From a checkpoint of a small mixture-of-experts model trained on Wikipedia.
Size: width 384, 52.1M parameters.
Experts: 8 experts in each of 10 layers, 1 pick a token, a sigmoid router.
Training: a variant of SOAP for the experts, 343M tokens.
Below are experts of layer 7 (counted from 0) of a mixture-of-experts language model. Rows are named router (the router's row for the expert), gate (a neuron's input weights, with its number), up (a neuron's input weights, with its number), down (a neuron's output weights, with its number) and show model dimensions 336-383. Each number is 128 + 24 x the weight over its row's rms, rounded and kept within 0 to 255. Numbers have three digits each.
After each expert's rows: "mostly gets" lists some tokens that are sent to it at least half of the time; "raises" lists some tokens whose logits its average output raises strongly, later layers aside. This comes from a sample of Wikipedia text that the model never trained on.

# expert 6
router:111133112111141134157124101124118149119121127142123084104147106135123125111114124128123159147128111158089139155116137125075131098171098101103129
gate0:159148113147122099151105160136128171133130100122124089103130111128166209150135129148157101142123111164122123121140107130131082142157102121140137
up0:110117145115124116130152130097111135119130138117122159097094141151156110121146171099140126086092132144119148143130162154108109148133105144140122
down0:137136120115126117125113096110143110144116131144145161169122123150171122137153125082141110088164110054125112114134156129074153156085116140141110
gate1:153128168099110089147163091119138141086135139143145111139108137154119104132174109092115161102165123120130085130109127131186128121131110099140136
up1:119153089118169129158147169075127127146132121123154149130150143132093124136132125146130126098136144109112117115100146136116140117113141105140099
down1:117134137117133158146162145098108097145085121142121155125135147114127112070125080111160121104108142175147094123104118137137152133145131121147133
gate2:159163155112115114144144122092139124073132150094131149131087080135164136129145154144104122150125119118079114119111124078142114168163168130139105
up2:088084102137121103152108110142163129160134077149157081113161149117101143107157099161166103087131135137148152121149104152112141096103135125089143
down2:121131131133127126104137083157158116119113124151145120162157110129135115109108137121132142103113131135078114154133141157125103157121116108080148
gate3:143128101073132146155160137116168130106146134110175144147137110149112093096095148136050163110129109116142134145124116131112170126119155125131151
up3:107112082133075150123160147136148118106065106115080131132133127158131130128116136150159118116146139135119151137170110131121121118126183150085096
down3:181144132138152099149129141156087091104132147151126128128139138140077129120112096148164151160152137127100130106120092082113153157118122131140113
gate4:103107097109172092127165109179112134107097148148108084119123103123114095111141130112112129148111148106146120104171134116148123118099170130098150
up4:143162104121127145099118144167133174102142135087138136150141146121138096143113144140123133130156100108164100110100131141149135178127146097133103
down4:123128160159143124114081123180127122145123181161135132123119145142105173076127123120171144110120101152115115132127156188125127146089134078117113
gate5:088092128102149109089109124149141090097084148120154104137156125115170071143138067121143127128098147107152163162104140078125153143121109148116146
up5:111168138108119137084086157131133126106118116151096110138116133126157115115097114149158114140140140126112096121100173095138149099087072088110109
down5:147127130137144129127106140123162136137154159111137163112137120117129102151108132146178123097097117075116103110124105145074148119114109064105141
gate6:103150140114088118108158105122111130162124128102135107107131130136111095100090112114135122141159152125139108151099130133138123140147113133129118
up6:119127138076124133121113106109103139160143130119102133133125123163103125106144114126140063089136076097122106152164141122115170085167130075131139
down6:160136092125113104113081109151121162119119117089120118158126131143140091077132087059135118121101100112131154153120115130151085118151122124142099
gate7:149106068135161156096096102111125149112112098143138089125122102119142100142169142090132145130144130132143129144120160126128141122130109157117121
up7:115105161111113105134152179147106110145113184125083113143135118126154181102136139165128108126100140144139150138131121135137195154130138102115171
down7:108144118119078130109126102135114105183091129081150119126122131135123125127162106131144162141150125155103137106151192132132105118127107091139097
gate8:138143150143143128121108164119165108106118105171108132108096130096120157126146126121119168164129081122101117115097095093089159096111074121135149
up8:113134163080128116121131125174100138144097161121144150156159115147143123091121108148142065164131149142139143182133134132131134134141101162141121
down8:132133140130103111120114191121146123120106113141120151105170162084103133130146098151115109142100144129120123108123165149157099126092067127144087
gate9:138128189149139128145102105139154108140125142090104125123169118149126131149132138106157154126076156155132132155156096103135154141134136115158101
up9:170143134142130168138165135120135125134162172120085109126133141129166121153131126135125170115131117096130119104145157111165118141124145154156116
down9:109177145091119087122134111121153141141062148095112135158119105151143100120119144129112129129148118119144167121140148127091130145141165096148124
gate10:120152106153114149124171146132110141135115132138156145137121068142107112119141088127113098140150110122129140147171132114107144067119142110122114
up10:116141133154104136122163141110141118132165107132105170161116078122120102132148095111131077137153149157151101115116084117101125104094154102100116
down10:137133149140130145122102162083115109112146113129130152151160164153168137085148127102114111171129161098101070125134125131145131118090120139123127
gate11:129141108058167166137132127122118111117139135138159141150099117124101112113139112132135107143139169143127137125126152146108139155141117099142143
up11:136142110111109129095131153112118103078161126151156137133121107097142156143144122136097133155109120112161118116116123128141128097110141130135161
down11:120149117145108166187115136135092146131135133119111165134186093087119147066169104144131167161168153176149144151133130127126140093119153173127156
gate12:102122169108144143157150102129162173142136141123119146122136090105120163111142144138122129160144125110178096139171159120120136120091153097112142
up12:157157122130133125146095102150097064142146110147108136158112170083110130129120106077104107134146155150128143126134138132147125133152144137138102
down12:103154129085136152130134113115132102106116132150090086124108157102129166153072072126113079089126140107118103135083127156091082100163113162121101
mostly gets: " water", " development", " social", " glass", " building", " system"
raises: ",", " and", " ", " (", ".", "\n"

# expert 0
router:131148080128130086149110104106103174093159142181088155139173119112140159085104129149135106148110145158090140165128145133112137104141119099089137
gate0:126126104143159152145135147085114137146154151111157121138123108165136101124115114096146115137107104143173143094155138137146106146153119127088104
up0:109111188119119117083086113120156099149164124104125145129149088168131156139148148139151107160109115127107149099109148085164153123098116120132162
down0:092099098115125158161101163133140139146093120125127133166089080166130123172113085128132099106137160105110145128134129124096101154155091146165147
gate1:122126122118132117155133185133144164151167108157121146115079170134123160116111122150092131097084107120168142154123150127097147117131091104124139
up1:149123180147131133141109154157158065153140121098113105134173094155133143114117117109095119120134087118106136161167138147094104112136109155171137
down1:155142120142096128149116183143104121130154175144119131138146086109138109135086111146119144109089147144133145152111139117138120118111126083113143
gate2:154157117108112089084133170139124149107137135105123128139099128114123178122112141121146094119134114130101107176098081108135100149105127102112106
up2:130114105155125172139140094131122112122126122175128101137142125133137102161134128148096163166123121141131122124139141148123165136177112145160159
down2:143148120104121123145136122122086118124115122155156129122155161137136117141135153155129153130148115166128131193127128154123104148102133093132163
gate3:084153139156135140139167174135106147109128131137117118141135156149136120131118090188088105117127090123148157138145144118171151141081117132148123
up3:135115150122059113094150104115128151097137108117119131104150139103117172160132089127142142145133144114143095174141145089147132144171144118130092
down3:144134152163125174142145142117129097097122161154107123116186062074183141109136114132137098114099106118117107105112111118103161162146155097141135
gate4:152102157147105161132132101144143146060155136132099122127128135131125155131141127160150135091069145123106117119109144147158127152129106091162109
up4:150085157168134125100146140151125164096134162088125129126102171129100146142184122158146140146052140122142156122101133110128145120151156124092109
down4:145105123147117132167178120124131162148108119111104126123133126078130170160130072132136144125114122129127128126155107084114117084173149154119122
gate5:103075121127107180098135162090135139136107117106096125138144063089083103077104077100110111169133182150132092150125138138086108147135108108138129
up5:143119169148137108150157125106144147140121136099083123147112093155123119133152106150113058115143151126120097127152152137181157093138141093080133
down5:138111151114127135204175123132117124087162104154118107128150145134165154155085179116149140116091107089145059142137131091119128145154142134154095
gate6:126121103117160134157094131134133140126129114146129132134089128136107146116141134180154134109139130140155163111115120117119140116142099135158109
up6:103119148171118134149142118138078120142112149171131138121166163110112153140099161121138099116102143188114118091094112164137098156090110110153107
down6:152167145127169167157150139146111126169126170098122103130119147120077089105092060112161100095118133140130114120116116129144122103116137171124103
gate7:112114162181097112166123114158119144150097147100107132135152143142143136113135155136152159134122145084079133140118075101149143120143142166125136
up7:120125114141130168175137150118131096122130132077163139166157122143143170134137118147137108135102087162140128093131127167113123134141129138134115
down7:144153115125098142134135127130142164142141152167142093121103131156108109124168092140177113193155164142130103117137081151148127094091093119077132
gate8:112130099106119173142113106162083168147122122133157150162149148124114101077090128139120156146113128123142109146140124103127115190158128115138149
up8:115117175137119150163163097137095134162138137155125142125107099152116130110103113099122124088098098149097125131142102098163124167092095136136151
down8:135125142116158137130118131127137117124124170125141163126095128136151141141130154126135113096132115078137109114144136159115115163134113133168117
gate9:125127179148122122141118145106113137135116138094140099143110157151152101142140082065159111150162141136150092141121116136139136147133157181161092
up9:125159096093108138126121104112146118108109134159072147118132120142108138105087178149075142110127093122128119110123157160125111125168117138121137
down9:135114129111138144113097092109110160143159133141096153158155142128095143157119185158098083139143138165151150153088096102179128083124109148112141
gate10:136135163112132127145155110139154145128156137148096111121163151113133161129121103123134105133134088144115128112090130164150095151165129103100104
up10:084156169132116166080116140089119117104123146131143150137124119173164100138126177171107130149103161123136154131138129111142174111168075076123125
down10:138094129097144109126146135072085133100167121144098123113108104127134206116127101124152117139155160144129135144127140135149112106121124121148132
gate11:154119152094155164136150157106121159118145094117126116179153128122108117149091125150160124134165105135119078138132100185144125136128117137141134
up11:082133152096118147158175144152142150140141143087112141139166144113099105099156116099131101155139145121125172098130089083088158128124116144115120
down11:126117149139190130154148164097096121102113140109089100157116114149128133120163138132128142134125090159111143146130136123124163099138156129138133
gate12:114123088148140151093137129114142126104113138198122158125141116146147102105118120149153103166120105114138118140143098100118146162110086121112116
up12:129136133138143139081134123124131160160119124110152089104133157128124150108123098126121126161134095163130112151128097110102140093133110145147159
down12:094109122146062135088124162167120147142138168124121087160130180093106095081136151135083122156143115149127154176126165128134143124128114176091138
mostly gets: "wa", "j", " Ka", " William", " Al", " David"
raises: "-", "s", " ", " P", " R", "\""

# expert 3
router:119129114160138115161140122120142159127165159151115131094164123099114116141146147127143181140097110132146106127156145102144109082142075153100110
gate0:116134116174135110113115138160108151140082135148124125105143145127147138134094132152098118119100152130150140142108142099166169122129110144135087
up0:104105104115137113101101112103146088143135113116170140112157129130081112110140141162126088103112116135128118152138123108130140106089150081111156
down0:068121078109174144109133157148141107101135089093164109108136129179135185131139105141135164143149120078120139159143092085145134131121170146085111
gate1:114097130124127115125101130115163156155134118129122113117119127136085142139108120105124112133113126137142164102119171136150124137138152125086119
up1:129164179136104163142144143122126118112141127131079117124128089113155126145112133120138180167131093127109126114150063114070097143075134160126160
down1:085115135147150122071130127124154103138129126107189113150134114152108105101098159150109144143099050121117135098162165131144179108113167127094106
gate2:129156140158105151129147108137144167175085143169131134138105115135135116132137119146156130137113110115133137127118139146077166115120087086107115
up2:133126107157074132110133061155119132142102144154164126130135132104117103099103135108133113111104129143145117125182135121118140126167119112116116
down2:130137105096188093128128080076126124135168134142158125128114160154081130173122109156129090122182126112164135173091083124081131104137106112161150
gate3:165134121121165138145120122093146113098071139157146096108100126141138105102092159107130132099127098147113075136112098139158132098131136120157116
up3:134133097113143148145092198172159133123108158120102120116146130169153148165122141125150129138179110162136140131125115143107172101152189125132090
down3:149119155139102164160144113149157153121120116151162108125108126164096114107145123120147152130113118162141098130155122115129102107079167128075093
gate4:111117123121115157165141150105148128107129132122170133123141107079115095146099132155142153143187112138144115157126133120059142104111139166163169
up4:110131114099156136134114152090170150145140140138126132138071173128119161113071098148132114134084150116121102108132130134122121117135110164099088
down4:151094121129124111080108100135160116132154108125143138084169114101094155073137105169131122117104124097122116119123160096102161142140152137139124
gate5:121127135137152090169136106182117122113136104106179124183139161169119123117145154124125135132163112104159071125122135142148104171108147132096141
up5:116147106093123087158087103101151136139096098132131101086137058138118126135182113139106140121118150169157119110112124153123162084121129143120158
down5:117129150113125139151168145117131147066122120135132132141097108124105129133145148157146137127136163114139100141144136126182123139112133149132133
gate6:117125145183129128095113089138145092093147103139128131130113090150172125114114094088110170101151149092137069129139102118118111126173099138092150
up6:101140132132134128124128147117153119157159174144112122098111143119165153106142146145129184131176111157108139167153104106142111090149098101123106
down6:145134111119159171116083144130128103159125156137136169147101158123182150118114145084174120148114128176131090074122162138154119110143142097128129
gate7:106141140172089120151118129168098167047118111126105137112125143118100144169154095108147135179151149063150054132139132129156165111084103125104122
up7:155102116115115130129104111151152138129147115092113131124124119133119124137125128140150147163114144092135127178111123137121120110096158155124100
down7:104132128132145096118119141132099138136129116101163120108134142117119097132120119167142117135156131136081141130120111164146156086105125159125136
gate8:122136159173092116094105124161110105121123100132148116110123095182123077139126165134112114147099122128139128167162106119108156157158099152140161
up8:107104108136093151140132135142148159092102103130104090081144123120095098119166093161118114111110139121121122183129156159119137150093120065120145
down8:085083115120132127099095134116100149142154171084127106093115125128123094124162114131072104096141133148141079109109152110108134129096113132146167
gate9:129132124113114102145080127179149156147086147111096181106123102133121129125154157141133125155125104146077137125120084103147104081130087102098152
up9:124100155152149118098142107136128089123074123095152132112130167131113098113148117119119115082137111096150075133147119150125122151126119179130108
down9:108120145084169132117119169122136116154091122136109074133113130160143128180136067107132105093131128099133081111112116127138112176100116157146149
gate10:102116087151114111161148109103126112145150113142180152114128186156109128100162167115161125123115094150146107136128136150149127114183118154145121
up10:080179144152098117100118144127078098120111122113127103097111155143127100086144117154114120101134108144095125147139199163122104098139143146105140
down10:141154092123126159173132109119137082143124182122129135135112126133149156150136127124126129141119195118132136150101102106133127138096129134143132
gate11:121145097147097151139152115134111119122170125094129099191130138128115123105131075115115127124133149128098142119151107110142144172103121141142126
up11:139120131113141118135088122121134100110089125152131165085103099155155094156094167154161104172143098137152126097114121168080145091130127125166134
down11:152142137167125115096152138121124195144156176138129138093127130100083147128109140120148156152116127137120109172119153147143137138125103095158106
gate12:113148124136125133046106157108127149135152171121104096114155153172151125108146127104122128120107106144131136078174104146156146107153126130099142
up12:099124145151114122074146120151133155109107105153148128148154104114130139163132140135118125102073136154116127145143131117101126135140202137167153
down12:109109135128130157153165086142084145144153116099105164118111117119136111133113174112091142137127098130154103144159173108083135109134156137120138
mostly gets: "==", "\n", " ==", " ===", "===", " Coordinates"
raises: "\n", "-", "|", "==", "In", "==="

# expert 4
router:089127113135103106136109130115107136127122178128111139169151124152128123150142162139161158136142104124099124118134151096136137080113133093114142
gate0:137150146104131139149123097106114098120116128143155129130161172114145127103166148104148129144104098120108118134139111139144124091091136115151112
up0:147138108128110126126136114164109128131138100151116145131151130124141107168118080161165103176184085171165122104149111112120116124136154087123138
down0:107120119138154091138128156150142112109129124139096158117142157096143134062145118138182135141161155129105113104159123074101156139142170140176079
gate1:137140081143109103094147102149121144152113142074161168162127174139131147119130147110105114102148145118155149111142125162141125150093114168121131
up1:147128110085119118141084144133157141144161119113131121134134128121096109160135151142114131123175140115131080118124131083086166128154145080161124
down1:124083153141096153103113125122129160150093104126136131155115134102098134103141100152154100153143125109117129159111147109167101159114143134127138
gate2:089133118141152129128151149099114114136115111148122112110123118149070148112116122118131143160135113096142147117104158133127138140151121112126139
up2:137157167118139141132106120124107175093152124104102139156113119117177192180176132158130111143121132098139136110143154116096146102137136155134105
down2:147101132119100110098086140133136117101090106131144151149163168122123142060111158132142144142172109132082127105150122172139137150133169149126137
gate3:125142129135112132164126103089137154144118115121077147107099128077112118120114143139136141139148140150080115093134136098129163155160112139130138
up3:101149164157148085150129121141120155121141113165074138163154146144106120126108086122144211135101129134108147132127144067151114105101104154140166
down3:112161108108151150142124119104090140122082131128116124154151088066132108114106124110140117116137167093100107115162143118143137126124114157132093
gate4:124141106127155149108131097104110137141141084139099138167177132118124107152146084172181122090192153149117119109137109121118116099171102155115130
up4:138117139090106083134118144172109154131117185121141155137101089118151113105152131127133146167103128120130113160141168134138129207199147148132154
down4:147147095156132139116137096140143093093121148112155110121130111148143117115136119110102124151135085114118086099112132132067115087151156124138106
gate5:128130095127116110140149093154163125152153166149138114102160170122098086134137138153112119121124123106072111076156127104117140154121089109174126
up5:161109143109147126111119134156096136136135116096151151147143121104128134147106141160133102113132110119139189122154146101091107106170122164110160
down5:113116152157154126113155152108154122149104143132151109089104121109103146175125124127135141107115089148100149137124147166082108098161110151130173
gate6:140152129089144131103101164157134152122103103113117093120127137078100084128133130140134122143105122134103153106130123141153128148159098145129104
up6:177101116144114133151125125111143086120106114133171166134123075156148114130085152160129125133161120138161128139103107113082144142140064126146111
down6:115106153112105118134143122122097164113121111133092131098122114083137089088143043134096126151153110097139132145121137112142101093101082138152126
gate7:115136124148058146137154130123103154130120056144128133135119116151096148123117158122150123133123096141119154106124149151168104123156132069130141
up7:083117153090123097160149093133096148141139130115068123096100124150145122135106082125140117137125112116128108145121155108166118136147118089110204
down7:150088152119124131113126142088146125110119120114098106136140091134123100152122094132100153129090150134123133147150133089117112121121143147140130
gate8:107150152140158116132142134116123117149126165105100130083127131136147099161088170170113160133131109140111155111188123107138125163105128137077092
up8:066100138160107068156108155087122119137120140138104153134173153128127140105116157175136103170107142126118181111176144134152130157110171087110130
down8:117128109156087147104133113142161114122162166153150156124139131168107124128149112133119120108121148094153140100140140091120113168112156139120121
gate9:139138141115087102123125130171107122081125142125121134100137161128128123184120126138071172123105149145122095098143112126148108118139139140108150
up9:120164129117062147097171179103192137118140131156140131149159137119108109183092098151120132104116115139115110094146155077125115093138166098125137
down9:155111077167130151133152151170126141118153132143139136114125138115106142095096087133098133093159133146137094133105154168134132134079115139128110
gate10:109129134094105095162143126180161144132126066133103135129168110168146110133171129158151080146130133147116112122126166156137134114108120101128134
up10:145152130147147149100159107107133123146142146107124128116105111097149085130126110148097135181129109120143103119113163117190120154156122147151077
down10:136124137133128166121098145113126144098139144128083134126130107145085094119126121129054131122130105111134119134158130152127111134130136105169112
gate11:145119163110062098136132110126126145114126139125085132100131090149114108107144134117135131137119111172151146138116105140086121119140157138084166
up11:130127138111134186150166132121136119072127134182104124133144122193098142106163137129165115131140109124179116155121138122119150143138146130101151
down11:141141081121100106145142149149163118104089130119156160139132142150138119088071122141107154117082130160156131146104155121089112126157123147116121
gate12:167122125134131080145101098042124144130159132121111140114127175109108125114135140105142085140175117081160087143108130126116134131118124124120142
up12:114137119110165119152159103085068138142089150158129113154137151139100062158125104117159096136116077116160136097128151151117138138123128098142132
down12:166145101135176114145108146116149132170152083118162119171176125134149109129146102120148084075133100158171141136143128142172109109097145168136106
mostly gets: " 0;", " Cup", " 1;", " 0–0", " 3;", " 2;"
raises: " and", ",", " |", " ", " (", "."

# expert 1
router:094123143159115117160115129119094181158139128177108098114143110102134158137117120104206132109146115123103138168117142166062114088154141101087152
gate0:146110131088139145112126144130108144130115128077147102082119106099127158130122173116154099101126130178144162162126140144126108068167175106117134
up0:136135120158134121144115179103124153122106156121113188137069190091128138135104135128125102137195093098128119102144090131126142138083103165096116
down0:116071142114100140122113140128127120174130125097123104167106164111102153177118127132133134145126135098087127156124159124136140154144085099125155
gate1:156128096128179107139097109127139162134129094125124109063118106130173159109102132113102094133104165177136125119082115145131123119145125136101138
up1:150122164163132113131117111170141133137136129136151092099163116143132117149146135143180182133130113146149139150156152102093117098133107148091127
down1:107124124104082083129117143119144102096096117165119105165150141131108126124136135101105110122165122127078126127141077153068130120136098094134108
gate2:116139107123101147126102164147125139113082115150147179117098143153076124134079168120134125119113105106102146129139107124110131127150139130119175
up2:154140119135136138130114112132150086150162117081144113169130126120136116114145084163129154135118129104131134096139127133142129127100120114145105
down2:132143122158170141107147123122147162112166167110115117139170152152096126141134156145127132124131125131140127113173126094139130128075096122094123
gate3:127138127105150116161143126124159122129106110150148145153139156119144109189124100123076126135110099108121112138132105131138145155137132142133107
up3:138130112127152105174160123133206146177118093149127158116120108128130126145070138131109132123112102112118092166124147137162117116103143115106144
down3:119116140113154136089134147086124097089108087141102111091147126143160077105094149105071133152152130092116181120064170101109108139142096079113128
gate4:166127134110138114148139111131126099152123119132090124088131120104129128140131105126145125140131141114092165110100165153148144130108127109149124
up4:103072142152154132120136134156076111100104165126110126176098164131140102094130114188134070152147129105109181139133135156137120127115125110131131
down4:082148127126152137124096112110099145113124125102117153156081156128109159123126095100156118114106140101136086124136092103090135121123106124146148
gate5:147121126141139122097093071154089119139125115177092066137154172095121139118128124148145137134106156114107069153148130112137132121166128118132106
up5:128150113116109145163110151164115171161119108151172179152160137145116132153138182138071122155082134137103121083115120114163128125147168127156135
down5:119161080127146115144134126118132138170152115112134121144163140165116123109092128121056134143139117146149139127136118162110146156160141072138109
gate6:115145132126125120129159120050118117112125107145105091114095136105129103140148102098055139143155125111170097101076124175105119137085115153118113
up6:135112141104113131145120133151118135169110123158157182156106147132121138163148151103132094113093097103108147131108127118121150099145137116132056
down6:091110133101144176115098140108168135094088189099132123112083105128147120108116119141150153121110168170138094135150133118108137150161090138110119
gate7:130135150168148129145117167138110106161172138109125124147113075127099117126103139125141101090134083158162143083100132139121131146121163101129104
up7:125106087064116088121171110123126129108118097132121098128112152101106139137122144151101132147146184110130117126127105102133132106126115129096154
down7:127136162125102145140127131126117129112143095168185123104126095112112138101172094108110157126122111115131141105146170173151123111091147110135127
gate8:117139097131119124155132146138158130155121134154148124128140133077122133128105126144115101126167115111142111078136160170103087158122101103079109
up8:162161184123144135110073118163118144088174141155095090096122113186153065138149150123118154155077103132127139154147098113143126130145139138139135
down8:168134137142091118085160101098118156144119121084089145134160132115138143124158112160125115098079115136131126164151163122137114136136093141143195
gate9:083173135055130140171128097170100124157125173133090133119158169099153170137130128146193103135119097152121157146090176143163160131103132092154166
up9:135145094143105107142128084117117109154098129117144106066138087159134100106135132130146171151055113168154097146143136132147128125088164150143128
down9:115140145129152118127093109149134105137073144115142097116154127147111090141135145133177164077126143116154137127153136170112119128090103144115119
gate10:111108077150140159111147123113132153127146126162108118145144139120113147076101091141120084148164154076127090119112138115084090116150149133106164
up10:117126120166118140175138146170126122138152151112121161098095127162142131136139103148134097106123062165120167130146136128116165090169131125107126
down10:117144150107134169151122137127161126098120130136099124158120172155143159161118163118093136081134105149099092156109124117098080169150151139103187
gate11:143140150126168113109123120112160091142135138133153100135122118113100124128084102142104179107132143143148127146104143125123113127145170112127129
up11:106151143177138111157130141104136179118205122116102130101187111151135139133130145075088137092118147126115120095160136103188157129124096093109154
down11:135088107152137113150117152157148155135143132137134096130119185129099128144156133158139111126148115124111135098119143132101116137073147099071121
gate12:110128127120150099135081119123171150164145092138140147133141184149144107117099111083174101112129116084124112104149136111163110114115150112107111
up12:085106159142091109101132100149122156120108133125140099165103143103128129097139137142159099129120115126127097154144155112112107089122122102118145
down12:124148140120149137092142161110113118114140126116151162146114109121116111125091149116129154101098118075103121119123105153157134123115149124162123
mostly gets: "–19", " until", "After", " After", " University", " 2021,"
raises: " and", " the", " ", ",", " a", " in"

# expert 7
router:129139123125135119120122102128100112150123130104101164136180107121169144131108143202160141126096128196100147155153140151145131122154142135081117
gate0:111113135128110092154125161136120142166118186132102131150119102142128180086104145137129179130131085109148180139107131111137157107095145155094119
up0:171131083105110105119134169164168138125154137082140172084088117156133154131122101130099103135095111149129141148163146148142125138160122119080135
down0:124121143097121119144110126148153126118139109110121135080119090131104129117130102163145106104147103161133134134128129121161087154167153143095088
gate1:137096137151182100135100151101123079102099080140130131100150160126114133133112098147112129090151147115154119131108120147090123183133112126114144
up1:149189139122114155137146105143077163105129095172165095190143085171127126180137130159123125070137123114131100143149152139117123153134141126152135
down1:099134133146104152173091112143134121136166126062169138168124102163096129153160142127145151124156148127132124125157107124090131167133099128129138
gate2:094183074153083117108159128115171119117073121085121148159165087123155081110121141162101113128104159146116115107089122078101140145106100102099154
up2:097119062191107138124169156113143136139151117154155156139119130136117145120088134158142129101112138144128138135125110177116118140158091149072150
down2:161160095110040165083105154199116111121140113099138133133151147149146097123101131137124114105149152056112132082120112102146141108192149156126133
gate3:166153109154121141123101168134127125166131139166089082166144130109130136132123133116119082166101142145112128100083187102121175141127129137125111
up3:117078127149111096125159113155140119158094103111158181133145159099143121136139114129115136131152142136155109133173085109178089133124115129116091
down3:127139168156159145122108147115110128087114108119125114112106140150113105132134116112105099144100117124134141154116109152075124147129120106105126
gate4:119119113104137108113102154134126131125097113165174115126125073104130123125170106206118130126151151096114119128132103104101120139144172107132098
up4:127108160101123116100162140145111107108126138113107092113097162161140185110115140124157111150114127152100220130139125151147133146124165148163116
down4:132123153108130135096138160135194175149120138132081142131125122142130177145132129117124118076145134088141146076109155145120112146098072097103099
gate5:133167161156113136144126138126128085155165102126127156118134126140116142102110096167116125154105128091125135100155106126142170149138097138132101
up5:118108182124097136115137131108137109139115131105149143132129111109122186109089132154110130161182160102109139165130136116130177156145195132149129
down5:137150125101112146123102105142110132085098136104118125137135103135097088116112150113138175114142124168154128113175092092116125147119189176158102
gate6:134120181150173148098135121136102103147119113148115146109136110114118157086150159128075158100120101108169119118153120153143143106157098085156124
up6:091084116163126149118146114141103157150155110115172150133094117161145141102142121180134149148083104144108098125061113086131104149117153132122120
down6:111115094166183140133093138115160112109150113111107113099121105165142113105131147169095128114136104110139119118137151106156140136114115159121118
gate7:098107092144119126150161121149156142113132122098181166089115144139142150146148124096140103157171163118112158090167138180126128137129160147137138
up7:120110131125121160130066123141150136134151126193096146126097133161089164117091143122082111102111138133143111131114137127100153164155129128107118
down7:091091130120135122135147164158151117092108117112155120124118149082077100119143177115147154161140122151144123130121132140110158131112126183146107
gate8:168154112106147142149118119139141120170136114133133141130138137195107131104119132114176085167136090149125175128111198094068151126184097115134150
up8:101152111134123121163117142139126155129127115114084163149099103083101147093107107151095040150150154161121129138100163096110124133168083154114098
down8:147098104112142148114124119113128112098138136088104130156136145126122162104189143086120122167168120107152148098131178073146143107089109177127100
gate9:177093102126146117150152080156118113160171133128099110183125121148132105104136107164134081175157093111121112126084132087134109140097143145105142
up9:090127169139085143111100091131121123155115111170122101062129124107148111132097159119083130168170158139120133118144073125091154129144142074137147
down9:105147129157147154159123141090109145150132112080128129114096133131139089138142103157159122153113105153095147111111119117118143119128128107148116
gate10:110109117180127130076117123143086138165134132107116141150138153131147137083099140128106162098114152092134128171176143160141108137143143101106130
up10:109159154102108101108096099178118098105121114117121091088128089105183117087148115151095157117107139092114127145155132137166089154141171082110122
down10:124093121175128146103142149153103119144128153086121166105132125097131175114098131149153110119123139129121147121107147118156122108075131146131128
gate11:112107116125136092156189106156130086122130141096108167099121101145102166110114175158180138195090158140066135137084099125123080120103168158116108
up11:098135107161126086202156118120122108145156111059127119126149103084114101133108108146150108111138136135117128128108096091138115138114154125116139
down11:121116152123117105138098151066134131145092088091101134103136105147126107109160118142146148080137077125137132114101143081079130099104095121151097
gate12:120131141126098112144133132145122149141118155111124137128142134130126120130116112136182116132138098101084149133134119105110128132132135142123171
up12:146133128132123162082137116101125119102141113121110121080141153155125119145165119119109141120135118116140132142112155143134100111150138148117139
down12:130135166114143167111130083115135136161147085115135157118162119133097128187139113135183109143112126110123119174125139095097135098098126126123097
mostly gets: " him", "'", " her", " his", " announced", "’"
raises: "s", " ", " in", " a", ".", ","